Weights of a small mixture-of-experts language model, trained from scratch on English Wikipedia.
Size: 10 layers, 30.2M parameters.
Experts: 128 experts in each of 5 layers, 96 GELU neurons an expert, 6 picks a token, a softmax router, a shared expert of 128 neurons.
Below are experts of layer 7 (counted from 0) of a mixture-of-experts language model. Rows are named router (the router's row for the expert), up (a neuron's input weights, with its number), down (a neuron's output weights, with its number) and show model dimensions 0-191. Each number is 128 + 24 x the weight over its row's rms, rounded and kept within 0 to 255. Numbers have three digits each.
After each expert's rows: "gets" lists some tokens that make up at least twice as much of what it gets as of all text; "comes before" lists some tokens at least twice as common just after its tokens as in all text. This comes from a sample of Wikipedia text that the model never trained on. Tokens count by the router's weight.

# expert 96
router:134119145126161142155162118132145113124140132170131107092144105124078149179105130118151090149082151116178139113115115139119150087143141171162123104126062149087076161089119109125143149134142157107127150148122123156152166142140124171078099126132132116136147135099142120124106188153106119118133149141143116124112136170150176158180098126157117144114149130154131128137114136095180116098117159152131140118084142070126096117099175096137144132114115117102152119147152125121100135120151125124120134111118131112151118149125104093113104122182158115137109138084165150146103134145103118120
up0:135116110139132108133115113133130156130151100115178170137108099127114095146201178115106155156148081151152094095128092135123133127137104100120130105163120087137127155117122125136147100125094109101118093100140122120093117098068141135132147097089169131129096145090140090146159138177072119131123125119179131135159155145174128154125131115151132116140126108124168132084084128117141148150119110167111122130189099102107117108131125132143148076085139106148126155141134112113138133134162123126116138165078109136143131149100180126147152151115134096112140094156126118135151139130149150126
down0:149113170138152130143133085146148145073127115119116153158103126143125116114139145182081171162155112109110132086137081137116111165129123132142129097145121120182156088106092133143129121139082124117111138102169129158134110117149122090160099139107151154124107117082122179093103109120155127141102101118154145158125150096166131103140147108107086116136118132101115116138123140109163101118137091129130107108105124141132122118133185142118128082119134118113150166125166154126159138148179138123151132127100123122114116138096148118114159135131058119135149128179045119144136146142119126143
gets: "2", "1", "3", "4", "6", "5"
comes before: "0", "9", "5", "6", "–", "3"

# expert 14
router:122148141149092144126130155164092110144153108128070086150101126144104100122137148081160157171162159130159089111093141114141149135139137125102119130157105111157082169102150086109119140138139086110108118102116131139127105118142171147093090110113145095139137141146116138111092134156154190150126089103082142148098147132127161160159107151177129129177158103166085126143123121109116116124137162116134095157134133163158098119080136126093152141122115154120126142160135157106157124116165127148097122161131121118109151150141159134146152131149127135095150166129129099147150158127126096115
up0:210149120138109148143121140154159125111157110150137145124130119143100118115153101144118145143151115161134132139118101158127157122133083131118152124116099121125106125108098121144189120128145194137171155120147147145089121113104141142169130079133080156133104110116143085087110185084150109131152109084180129104115122158139128098140147112118109130094105104164161136109119120101141113115117128149167123155132155151116120125140148112117053137140132114135121127136083128150114117099141123126140112104130128135141098118117082141080108157158142165122198116126124157137130133107078113123
down0:100174148112150103165115137130125112109116117118119144148111155107088166127118130176079128096105174165114135106150157125115141149110101144110131099173114133132103133164124116093141142124135140098102136103124095138117159159116134143163108144107156133140154122130115094141173119168150164147119110108110136129170126149090101121126129169114122173142123162132135108130129118114120072167097103089139100113097142115096160144135135097141098152160135069157129148094114089127120163143190156134103162109169131111142131153141111103152072109092122128163118106136137092116125103162151135145
gets: "1", " It", " it", " this", " which", " This"
comes before: " is", " was", "9", " of", " has", "8"

# expert 50
router:114114082124140091144118138117126149192142123108154114133137121123143142127115093158090135178113118135072114114156119111139133079084139122168148121094167121119114137137116125131137141124147112148151095139097153114117156120109147084154150155096130176136106162110133165140175115114106123094119147079137148109080160163124183101153170157102117100113126152128133104141149140113168101113156164094107119122118138131064118168163109110108110100186131105147104101119096142123122146148135147103147098134134144160132111137119093135121121095137131107138114112071107131127090144128147137138
up0:121118129159130118140152091137150173153107104111115123135059140138143164155167100069119156113115116084148090095134143095163106133162144122130155134114147122110181109135121139110142106137170143167090120130137074140110117110112128138126123106143154078079147163175076140115112117109130084115176116137128147102113081116113121146117142094128116120159113111113138155149084156103110131150132107136109127073129155118160118122128125147141144104146150099128103143197118153106128127158107146090125154108156137163134146099160154104139146113136140116109159172124120125137127114112136104150
down0:100107103092113093132152119138125099101142091122122128135128102121106121109147123141118118144125143148099154113101155152148156151119164153150117112153151170134086142152112115138116144113133122127131122086103158120154157119138087114152093141088090116144152146117134150120168098094110171135119135170130128149110139161103169085150157123113142126114146133129105100124134146165147141107115117129113166106142142112128175177117108102120127112164085117169141174071075154122110145121102210146129121144099103110161180132125118118108131125092089096146108127166145094103126098123166111108
gets: " in", " on", " of", " by", " to", " for"
comes before: " the", " a", " his", " her", " their", " an"

# expert 53
router:137149167126161158136121102136135107127118147148110094096118127109095160139129108124135193120074173155133118133122141121112130157104134133136141114128111110164090145128175132098109104152097145094121118119122141084155125167120071133124133132120158098163094119144142113109099086127093116168095101098079126146102149165136138153125162073092158154141130110144156100141128120116115114159132144082140112129087092150152104163133140105121136129112122150133128084115135138112137134154113081110169158103080101142150140142133143131133137164144088135125162110106173168126116089160105101128
up0:142105160107146121160126077167080151143113213116131143148111113095106143145137139163147142128126201076149162140140103139141129090107161162113110124175111142139147105109141096156130133119121073106112097128162114139127150144124114086095114115109155135177106149162162154165131140117123125115138152128129136139108109143128145107086153122104117111118115159124114135113085118112127150129101150096100126112117162151119156113125134093114185079115123117121121154111120155090142133160116152115110143161139116151113114117124129151164151138097124118138144185132118096092160103100121116161
down0:139119138099179120119158135160103129148109163153095112122126125121100200130168124176137111131070156123144148154115121122106126115152099118122142099157102181089145120125127100147134077123118132143141134121130112132130178073151112141150133158121142117127169141145148122113117115131161154118149147139147093099104073054117112153194129120133112098134138127108133094097119149093151138154142111109059123150081126153121123098131144095107109133116124109136115123083103141124092120128119153148102108141136117130172120079133136144151085117110133158126134155141146121129107155123101146136
gets: "1", "2", "9", "8", "7", "0"
comes before: "5", "6", "0", "4", "7", "9"

# expert 5
router:119117188108123148132118129146102124127101128096157150104094137108144116125120124112121077165131142159138175161125088152155097129172094092115146152144152096106133144091076111132096144086133109149109127114121161100106129125120127113167156109121143101076093125164129120090119098162134116119094108169145121123132091104127123167093165133119157175109118175115065127145117157131085130121140114145115087159134119100159143104130083109131150131117149091130112139141128135122110135156125130117164109112124149126119167166159123149094150124124131146136175134131132120126127082155168120180
up0:145085141106149115152148116141110125086141145106155067104160145134125115140086130144131134122123126169153154102102144092111121125109106133183140126117124117150125136131133137142130111127138149120167123182097147113133126152146103093115127144104188168118164136142162156101107097078138097130159152111098155104138057136130158115157133147109134133122118173135084125134174094092138063138138131152088067113145153175167139121122128129150136086104114150065153165140146128108142150103126107098123149102138114142144138111115111146120135142098124130091136131095144125133116115118146132123
down0:111123124135143123116139123107122130124100096098131072141127095166129138146118137136157107138099134126148181189125116122139155155154108156159170145125203056150137119164125132110144090133107113151123134149091121106089142097164115117120138141094107153117137116144110085204157088137114120171112153119129171128132144105111096133095144129141123125093135102125137154099139127150148161105128119122109105126131104140134106175094109140122122135144100093139137124158119140180089098110133174139148085162134141135118126168137145129127080143128087089145127132123105130117144134078126117133
gets: ".", "\".", ").", " American", ".\"", ":"
comes before: "\n", " The", " In", " It", " He", " This"

# expert 99
router:100110155122125121136095139134160148103138115153165096150141109125127135163107104143151142141150127129108153089143143107150163088076152138068090131162145094140095128143111136123142179128135139098180142147152143140144123156141126097096173130113127148154174172127124108140147127128108117082138099150099129124136121106134098109103153168122118090152112101135135146118149135081130081127121141163147158134136150145120161088123115109143140127175118111114140096092126159110129154144134182097139127101138156152099081122133139155138149117161123182126117105114165079099097145096173125122
up1:160118114131138114123150145162145132148150095148116158147116122128187161165123138136100143153130133109107119090146121099130178084126096129084139128133104147098134106100168155155140137116158098166156135184119100086125146147103113131122133147152186166139127169120135143152108168102134151106128152171130125140162124100120116154125129179119140146153175123147111118091115132086171114100102106123112134116180135139129113130103178112132091132142121153121096151114142139108128143144130085138056129081145117118123129067131110134181141158115145149115110139126124131105108102106135139148
down1:137120105114175158144125157149135146161096123110129141111166101095106080123132137132111124139118108127113112138140105182120119104136096174116114106106133148155180119167102113146158128161130127090121131125151090126144129143136097120113105186155176123123130167109085110103143139123095115118182149131083072104147103099094114138138119142136103141185135134161115149126120104131147093157129176087153137099147119126114132183123166165133150152114110168102107082134146075125114097133105143126128172130084151119114112116161134110165169102129120123153116123132121114116124144113122130108
gets: " of", " for", " with", "%", " the", " that"
comes before: " |", " the", " a", " their", " his", " it"

# expert 56
router:139076108112135120142092115114115115169100160131098114123124116124107120125140131144098135168086119106119114131154142129073170138148132070131124099108176147104139171128105131136123132144163135143121087078120128125102130097142148109107139137144087110126118147151162130139147127148119167115146114161097122135101121138144144145162126095111111122193123131127091139137123102115103129124098136156102108131142119092102113122132169125154157110129093085166102091097093152112162111163135166130113128107155170130125124113103112153106164135176110125129106183165090090145128149110165064142
up0:105174114109149147071113169107138137127127106145183115131158122130162134135124128100090093103117142103141148153089155120147111114141078146166126134174137111129124147146109129108128132121093141122105104107140114105143114123142151110127061186143152152102123118141132160135107090136170132127148115133140145139140135103086117145111136163082152157117140140102120141102088147114168130124096097110136141138109125154130142102126108115124125094124097126147135169097118106157127154099110138153130120122160152117133156145160151125118106138150189061193092097155158143121079157106147150116
down0:087137103140110133105104164125136154108102072115170165095101088107163128125122106107088124158124179094112183116128128169176142077130060101141112120144146097149146141163107120154113139144119150131117106145137113121126135121110127108117149131119154121147122142174129114127175123139154120082137072157116137142101139115128143130112149128118131146073115163160127143110119142144153151121124097102117089148111122127141127113141133122144164134174149129140119139162102133149090118139160169131120106115134104154154170136097126125103094130147154096167178125096099138096135150130144161081
gets: " and", " a", " of", " with", " or", " to"
comes before: " the", " a", " be", " an", " species", " two"

# expert 58
router:124134164110127111145155101148156124129109143125062116145156156107156146095091141129159158098177134105153097121142120134126172104079132108096136148110092086146176094109169123121118126125148116093136144106114149138125127138102133151145095171097115146108123100128149093102064130164155139083088123124134132163139116111109101106151149126179140124101123130160131159131127136118153166130135129115153149122113167158101142146117118122130113161122161150078132150102157160148114116118152067130109141133092169130125144102162151110116112072106111124112122147106142147107157138134123159170
up1:128126133155144103119093126147171145117115099118140117120129134127144150110174138136078180100141226132135151126166140149141158151129131094128163132140139155093156127169134123120124140090184118157136128113190109127157132104120138130140159166142081104116100120133127153097128104144147125118112111094116135124118129129129148160105135098129117106164142092114112142099135134102118133151164130122162087106142146111099118112146147135121143090073118137136124106149118156091074081161169128135127121103121131133136105167088112073168160105147134104156139126091148139111145113155122100118
down1:139119117095102135158131127137106118136114080129123179103129061122148151150119163134110138128128101148128130106103106103084123124130133171093086130178118124124124140130104128138077120130094049125148120121143125160149096148120108107139145093172139152131091130128162109143148147069121132172132150136082132131148118157164167104116133130104118111133092164150080173112152134132125132159107125133167157156108147139131125158107147130110116139115126123157129145110176127141132157132106106158141117162127097127143155092152118102168151121162120101139090068149149135149143138089126158108
gets: ")", "\"", " Cup", " round", " Award", " medal"
comes before: " |", " of", " (", " for", ":", "=="

# expert 88
router:122128132138111106128171167122114125154157150124143118096169164142085111177112107094100139118153132109128127074098138151142125133097183151092155128116191091129132116157112089105113099094097135102138135131130098148156132133138151134114135111107076110145123141132184128148149119104162124138149115160190114142097142108149126115103114125166133165176136118120114124156156142155132133128102106100142170129070126101086092108157116114148117132143155099144143116158101156157059163163128158135129107092117116138114133135149113113086130124130130125152138112130118140166093144124104121118
up1:152080099176151130132103135104155110115163117127113121137099128140136099144120121113133136095139101139154159126137132147080086147081123138143137118121102102106121116125102135124133120148176116128149101116102119074101161125137130149122117172106122165113136139119137111163120096116110132128144126129148129146150137129165184136157074147080133138131146132115151136142150092118094151070135135159074099126119129135086115092086125128134106112129147092180126137140170150109155136100124114153161144112092154125180103123117142136138178130099150184097122147159078149132171101098118118149
down1:138127134094139100093133154121084146088174139165141122120130131132096182141139077110171151132141117150128140122126146129115136137147102129094148150145122176131130140164123100101130126152095110092141138196107134124157094132162106093104161151131104129134145122114062100123103103123089107089117156130103096116128098125137182140142135096123162110149096147173153133098142131097129134096148134154155144156180127114121105130169127179115091144096110146090154101127112125149144114126145129124096112150120139130117134128118110110070119133138123147117142156103153145124184108103103101163
gets: " |", ".", ";", " by", ")", ":"
comes before: " ", "\n", " A", "',", " Nominated", " He"

# expert 90
router:146159094106124128142133114126137176163117112108129108136125129161126098165114135102139148091130115095104101119148133140126070159143143121132169121119157076141106130124093155103123179099145121160166145110098108130147122110175077157109119140167127115109140125117142109141097122115150117116121101155107152122180141109133109138100107112170135117109126100123161083100107084116182146163128165129129144148112092072157146096161130098106123107149137145113115099165095114160120142109116113126117112105114134151086108133137164171135164142113144103155095168166091113147124162149118138096
up0:101105150155113133171196130132126138135129115134099127131124117127139207103105126167109150118193119120150124094149126098159120127140144157126096124118130112118062146096114161110138147145171133120103137158117147100152122157144132099128154079127164104120114126103122123134111144164129143098175125092116135149108168117116112138158133103110124123143121140115103126142107137169132112125109116158127096120107160138135114140138113183134085192158113115166109112148124168132130157104078157130108159153125161152116125087127126113162111148141110091066092151117120123153122134169124107124
down0:137112114127122125158134124125137114154161106114142143124169162138122100179126079168154131113094134126137131163117146133137100140115117107161115154089185173167144141119123141168131144106125109137125135165094146125169108127181110155087121150136140148109106144133122067126120080117123172133110066141073098096140122110069147164163100100096131119110099154127157069070146113119109124127132175169147155155138106165106111116122134145132141146122127110134117106113132108177115095102129108123099136106135117104149124116110128131150140150115120140142124109103159158110125123128134171120
gets: "\n", "   ", " career", " However", " March", "     "
comes before: "-", "==", "=", "===", "The", "In"

# expert 116
router:143084135150130132109125151166080084137131166149112109090156155098102126153120127126107125130143123110115166144140140094140117118096137120121137111152137117089136116129126109127120160115162097169143151164080154139127144146118168109158159106077137137128151142121136144178114135090118047165135106171139118163129154116112124136114146115134167083138110138133095131127127150103118141106116129115166139127115133115116081105155135135171159147115133118169127129152145157096114129139127160091095091123181061106120151157142149126073129129112149138105141129073149108114140145127084140110
up1:140087117170119146118154122094162088101121145161153166130111137136125118144116127188157138161085142100092134127118139101144116099120140103094100153145120111149135118134096121144184094137114132099126087125140123145169153095093153125134136134112148136173113126133138085100143179132155133156146079125176115139126152127119073175090113170118109130177114113184079123146084126125183128124132105166109136105168127118117114092125128117154127109131098099120124132126158156138131119161132110125100143103143113127152110131143147093132123135118132093130124110141120115080150111105109174161
down1:121127139147125093142094108121143092093102139122141150166106118147130129138129145096115099108134131156146076149113100125171119127140147131123076116107173078132165094133137118121096096096134136110111126156144151148140147145112158141140127155108140153126135172162138179125125089126123111136143093130145113149130118061122099146140143156176152142107120183143146145120127123132092152143135118090111148147109102098122098113126133160187129112104134109154069136109118100172077124147120159121137157113142159116107111143170142162124087088147177121107134120123140143132131137176078124101
gets: " |", ".", "==", " ===", " ==", "==="
comes before: "\n", " ", " The", " MPC", " Nominated", " It"

# expert 30
router:140098101119144125094174083133130140165191150163129151116137117153117157121145108113134150149092105146099135120095123161142140110092089149140140141141168168119161115169138130121082140122172078115132129142074101140110114119152115134165091157134122138137110132142152154106109094149088144124147105119108120137098116158102137116156113114086159081132091143175133138128094142133135108081143143065119160098111158098138099158152132143166132145098133160101099106109084136129102134116142145099114128152090136152157119156111133146127082141112141148111119130106120167150156143113137118144
up0:181129135125113165112140166093110120168144084147150115125138134093157125151108082142118136102119153151135128096123165135086127112134127112139073139125144135156179078139108099152122120108100190097118146150160104129123118145137132116125098107151104163088159158129159157111122104084174129147155141138123112109142119122136119140137129148091131143115153150101068097116103116086121163153131116089141129114135111119132101107119145145160081135102103138126136144136110117136152118088131130141131105101157088155127175116140165107144106133105165112177131125149094169146142135069143154151
down0:127122093150139107096134130134121139159134130155137112147148094115116138111133144105129154102157119128069173083145144145146116155143104125123112102122140138135146055145115117135073128165141131161098100174109150186160117112150161122137145177153138161137105114117121158101105113147129177137114106134110093117089153140135155128139158147171118082104154129114125110143104139104125107132132131091139144149114121117148134138169097160136105154120114139123100129113110090131106119102123235120079098134113153131119107136151104121158137080171137110128136142148128112125112157094132118112
gets: " in", " In", "In", " on", "1", " the"
comes before: " ", " the", "9", " January", " June", " March"

# expert 84
router:105142148094125165167133140163139138117094141129093139167147131116134136133136138119144162123132172156158080130147122112137100109161123141147144127101127145128083123134146158118108112137121131091130127141137101113126102143183121137143139117121134095128161141175098148142117149106133148137141145184070114090166066136100088148165139140130119123140161122114083121132163180137121114134170139180125149121119053161126118136108120134128094138134090163152136084151117117114131127114117100093119166102109088139155119111143072083112147136134104109094101152145120120150104129094126163129
up0:152116159125136117156156102133147133144109078160112110121120147135108100181122134129099150134152080160118115114150063160115132121129140143095162095143136068119156121129138119140113167128133086141115132104099136122092153153114120115113154116132135116148094158124151172142115166144113087096133126089139141094084126154178142123103175120135160145149155102126104142131099110154134126121139133143083131115132132149089131119119098138122175136199157103168177102142168159113107121133141110124094149145118096176108111095085142138124147143142138089128142118097135119087136105146116147126
down0:137135115104138160136150096128145136108150107167137163110087127109152116111129118124124117086099149139108083141137158115062124121173107126168146100160114151118147120107122125085119070151126099152107132131159156134140166098097166115116112144138136127132099156104135098167165139153115151130106101119129142176124141117117171111106086128087102133150161156119120098136126160142087105126124105102166137118141134140117160133109166164134087140116109107120148097154135110167141150089148111126194178143175133116120165099097126143144117109122157160102105093114139118129113119161095125100
gets: "/", "-", "°", "_{", " R", " P"
comes before: "2", "3", "1", "_{", "4", "5"

# expert 60
router:105096121111149093137111135150082126125123127128137123100087153098153095148102092115114176135118103167131111123170138132109125116082168135151104134163153117165164123130164171135096123091150102135106148133091122112158105134147141122102158107130152152139160140112175147130107159076125137105086107161115104143150152071122101124132096116109087117155109096135111176165099148112084118168114136166161149133107132152100131099160154108154120140150132166155091147127135129140103107138136172097106121098144101130119109120118118159141104124157111148152172115130114151126091148151117118095
up1:125108175118139134139114068133106141120143121120158164139120083155170132145138130168145168132087094113116150132088143189130144156105112120103091140135120128170109118188123113129139139123144130094102151146141112111108148099121146146130109096151180110138134143103126106136128106146151173156140140117143125132105120171141111136137085163140160134157107153138150112120105132134098146115092124114075130177109082137099110108100105115127129104156104107114126120130118110136138130144111114143113138114105159081150156087148113107179133130128066089175177119132141134095146135156104169148
down1:114129127120140111100126109105146105117147155106150126147118140100128114153141136130141122163139128109146120115163139126147095099164124150115151108107096153141140154145123162171100161134122146143158105118130081116178138128127105116116152145160139123081138132103161177055174131160158127132151112134121080073158087079132153109172113070200083129148085089143148140118125164111157163129140150108118117127127126127160152101151159096118129131151090134160166125115118096139147115114132141125163130111115093120111121150102141096121123163126148104106083121115110146133119115128149091125
gets: " |", ";", "|", " —;", ");", " –;"
comes before: " ", "\n", " +", " −", " —", " %"

# expert 9
router:115162187105103130116139132112098124107122134132156081109146105115096160145164124079142116106126088099166133130074163149147130078143161113127078131164144127137117156125118104120153153162115097124122121147150110169148125122133113156120144155137130119104139132170139135140132090152132119100126154139112116107086139100105156122172107136145112130154135144146092118108131124153139130124130153087140155141141100141144118153110138125073138159149128146093144122148116118147099167128178130107143196095100125148150140076172163078108098119164080116134119086124139156107136162128112106119
up0:132135132151121094145140126136095097117190112127170138160134129149145146119101131130172141130095156128094120116113111133112133122120123129055128140160127144120122115190106130138151111128134122085115118142095116102077139127141148128129106142137129105114130139122130153165194107139097129116180127106128141125148127167139147136145129166091141155112096119053048128131147142119113129114121123129089146125096117096097129109125099136149163051120125147166168119098116140127125134135174086128156134133143107146165143123134111136144134147172115119150109134187106129100121115133163101137
down0:114106140098150131144162089133104142114111174096159143116145164142136133094102135158176138136132105107120135139106141125123149134169099117134110144192144081115106132178092097152113101124123125062128111114138137159165123147130140138099112178147123129091141113124122125151134113120134167127155116118142146129095139110112129127136151116141098158086097115107128107135162147163107135143119132170081170147171160130136117107172080118150111100122137067119148144123070141178161121125123133054114146151125115122149134134124145100141161108136129126112118133131148105139090098110166099112
gets: "2", "1", "0", "4", "5", "3"
comes before: "0", "9", "5", "8", "6", "th"

# expert 102
router:124133154114120123192136106129116136183119127107118128106106094108132148148091118125133138125118133109159117100151097134117164096140105123132086136139118135122113152115151105130100126092160164125110171126136175147164139180125131107085136104134054148080147078153154101138114157125126135128132121134161099119093120147133090135153150075181141136161138108133147136082151148095122110135131098085156134142164127141155122122178108169136115143131159161099165145148116158144105141134101118112106100135131089118167119108126123152181117092146147101117105130141153115160122103122155129099
up1:111148141127096122130177131080111143151118086089151143132140109106177157138138130126110136167118077109113149044125170111152132117139122127118126151129116149132123179152102134169156101171094130107174102161103161103087156118122137081090105105128136085142110111133088125123151138113106149129132140138140127105110102148104148146144147115131140111125120125138145087125155140149153155095160103127094126128164121093140135122117126117113141114166112135107131066157124093086156122144117067151123139165127121151148126111112142123125120152138125110101116106164130168170106157181124138132
down1:185163110101094160095097119105132129121134162120107146083102118138125155096113086101116131137164119124140100145083134100130112124123123156135181147148099142169106137172137117122149130128098127163150119146122115119136135131157106141115149127123124122156112108144114132089110182163166137114122109109118119082131118108116143142144149108164099127150132122142151128069123122118156107077128146167153116127120127148094124127150142105122104110169150100117089139113125148137119127129128104114122163084171118172099120125127125111135078087126123149116175149159200165123062147175130119127
gets: ")", " |", " /", "\"", ":", " ="
comes before: "\n", ":", " (", " =", ";", "=="

# expert 11
router:127132134131134156131140140124120107121179144148131143096119115120115152145156098108130142091112114122150128093087141118174161091134143163126139160147133129137084092140134122131110133120142125127113158167122124165166152153143107133097150171158121094163119119122119077136117130141075110079108099101146123086130146140145163135164083129118125132101161159100158084131155133090160144073158170119090132108160129065094129148109092124148099170091124139117128090150135101132111143115150148163137119114150160139108145142129120139103085137149122101106095111099138114137157183136102115109
up2:138122126093122098152134108123143168132137138138150111129178121128088137147147140128129104148091097188181150140140101125135103121123137135121148136130085155120112157121150119149137128094121069149116129152126105145139155119099125102110116135140119107128147093117172094124141175170101106113168093132182087103095106165101134060120112084142163109101130112158162132101117120141182092066149119086126115147125123105155149118118106139139142087114164142143122145138157126117145139137128073104105127153113127147131103109109131159138106114117139117090140115172124161123169113103110144108
down2:144157127119157156176088134124132123131100141124112133150112121124144054121115142153117199120151149089101125129159121117147128116116122109135144176101116090128118070122145083155138151094106133120122178101104186169111121128115125142063145130124157138115131098154139126114151118107157108142141116184127111145151128104109103158157163123188114122118129093151120148123141139161154115147132138155142090113130109156131112086130154103122133095139112144095142156125117089115106137112114119122105142096203093132114120166152154122103129113133170116114147150105101102107128125134098119130
gets: "0", "9", "1", "3", "2", "6"
comes before: "–", " |", "0", "1", "9", "2"

# expert 72
router:156145154090147158168127127131109133108191127156170123119101117105115158113151130098135092147078128116165159133077122123138105120118151147158117117112109113146135107150101103131096121127175116145077094145135134116148142115133083147105138128096157113091136154160122144153131107129092114150123122150094113100076100173126182142163089137134102138159133125100120141098129106104117174129127153105075071140156125126175100147102128139132105120073121112101098145141148123120141089120131105127115143160127144168163152110170109101142107147155135139165121127117164137127152156120123134122
up1:099156127172117152162137142127117115138122098135121139136163119182137135113095122134114108115152136172134099107140147113146101114117153159174068153097090162137109099104136119114147122095161129172095140160092120108141119144161118138133125140152116110130199181123130088138147121150122130119138101080172112139149136144125130141124119184102119138145136131096124139148134141131141073121110095171105118124094124126122114171112105158132124123138157138148108133141171137133132169121109118146148121112131134141104133163124092067124125115119146117125142067162076057137150138151101137137
down1:145139141130169117108106111146097133159132137148128110137115169104154082123144134074127135085134106124153178124116146097140113102108149165155129128156097128128117167131130094160094077136125119113089142126138145145165134142100129165149111092120093137137140106141133115128146100120154104190094126166158071064128164142130081144155140159138153093095141099133124118111157120109163161120112145123135120135133110124152132157116191130094115153108112132115154104132129185095138119098126125125101161156167096133107087145140162140120126123125163109151125133067142113127113161140123140138
gets: "0", "1", "2", "9", "8", "5"
comes before: "0", "9", "8", "5", "7", "6"

# expert 80
router:113111074137163125143081156100124123145065136140103111162150113075119120131096146100098114108092121146098156131120135166100140098103155139116124101131093106150156134158099145094147122141138137145127134091122152169142087114158136126106120120139116177112134126152136136137145127168099110160106126131098154167116124191144140137141109104097109105167127156071098143127176129161092129118107094124114123115092114091135107095147130110144186167130153112129115106150165115138124118091091161156106110127177121094149094163135147145113114109136142097118104151143126130148134143125133139097
up0:142093110128122148130131105138129127140111127138109112090152099135168200134100134108157114159157148163138104128123116128131106123108126143208143137127088173104113130099139141156121061150136104118113137180135156102113138126096093129137132084103151145130135130112136165123130125133128106121101147128130088092127084158133109152151182101107138127143142116177094118085134145163122148144139116158119153162124126124108123095093152114128120134153098171113139169140123108113127112158114114103088170107142082171153144132112152107092157128125130144102111114141162135114098103127150067157
down0:112131117099124159090120148122136107166133173127115135085146126135133124083126136134138165101124107099136108153177132145096134197169135126155131119135169096116153102107127123114138068120143142119169150120135118120124107126109118123150163145151103085063122162108118118147121146113079116166140131116130064071144102123124131131123176155126126136149136125141098107152141132162156161141068115158132118128114115134078107110161149118134118114134113159118148127135109122130112082159126121162148151083130097138131157105109119174127139141137141186154093143135117151108121099109117092157
gets: " and", " was", " is", " were", " are", " be"
comes before: " a", " the", " also", " released", " born", " an"

# expert 24
router:116115095104094109187113158124141134115130135136080126157123084081109109113095106149159104099111147128156110106158125101094149145121158117108158152117163141100104141123127137151137147172129169120159151133087131115129163117141091146089149108094098105096149110171116125152153127154113137094130126128102160136139140113157104169116169078167099128149115096134151141178112127130158110136156115120155130122134104181151160147107109067145142170123108155125157099145139101130120172110184085146116096110119132124102128143141140144161130126148137159093124139146141117110127146110124158108
up0:159125083130132110091139141091129159151124128140137060168157134123107150106132083127112142109123098122158148134112117112145146165106138149144159146140099205132146134125123174123146121129156082181115104106100151133110148138122150095086097131136140117134146154155122136121146092117110156128110139134135155141154122124143142129106129137132120111108135139099163110152109096129117162072109110143132143123141148103130140165101143164168137115107128151130135144061139129104144122085118085093135106085115154107096115165125134154168105155124194140100091103112146164160093125110131099112
down0:156121091113148129103156122108169145118148145121142097095097162115167144130162120075122121141151129123136178096144154131140148154164130127106109122143105151095124129140125126113126112110102164104127121111150099108133125173144105154188116138111155138181149104099098102165153122143140139109098110158138087094137163172115101096132149142110089167110154136111139121091137124143102145124134152141150127106162119108166133132132099132103114133162122109170128136115089118112161061108074139120123171146176176119116089125109160095117139102149071103117131121128154129111102118136155137121
gets: ".", ")", "|---|---|---|---|", ":", "|---|---|---|---|---|---|", "|---|---|---|---|---|"
comes before: "\n", ":", " |", "==", "9", " Insecta"

# expert 47
router:128134150117142103112138143109108110103164174117123095191112099101146139143116104121171107127146149097141120123136132112153100148115155123148150123156152136156144170169108117106130144137143150138143168144089139156132121117171108142083158102096112121114133117115060131113128108124113117161142150109126146123160163117153076114177124149094110117092113080122086111107113132094155113086149125111120140151138069132147169148137082119100117119094138142083166135087139113116141095090121117153128146133178114160115139142144130135125135095129101145179103112121116163112124142144126175096
up1:116145138123080109143155123108141141115172140085171113166085159141151103106110177114116152128143105122101090148085195127143129135123135091093143095123140106138157097131174100127149121120121101126104091109127116117159137097108152121117119171125146165145112100119147109115154126131132184152140111109101123109132126059107118110158131148125115131127139098155117161143176095124147134167134141144127110098183134119134127100117099109092165122111166132136118162121121134093164124136142130134104138104147118119145071145139167105174106129126166097126131138115130088153079143138167142127
down1:099130144126116092084172143137130122100129160112149132112137119121142137131160143134125129128083091144143110087128083112133137139182109134080127130161157059114125134100116146173131141177154174165168125110127121105131129157133128125105135111126116109094112129168114149108150102093113140161111074131130123130106153108116154112104151153101112106111112099201135110162148111140146100105109121138057126164157131133150112133152080142143103140120093140077128147101088112101136104109154164109117147135107111106088147130154133142145160113143109129150182158145137121132116125132128150144
gets: "0", "1", "9", "8", "2", "7"
comes before: "–", "0", ",", ")", "1", " |"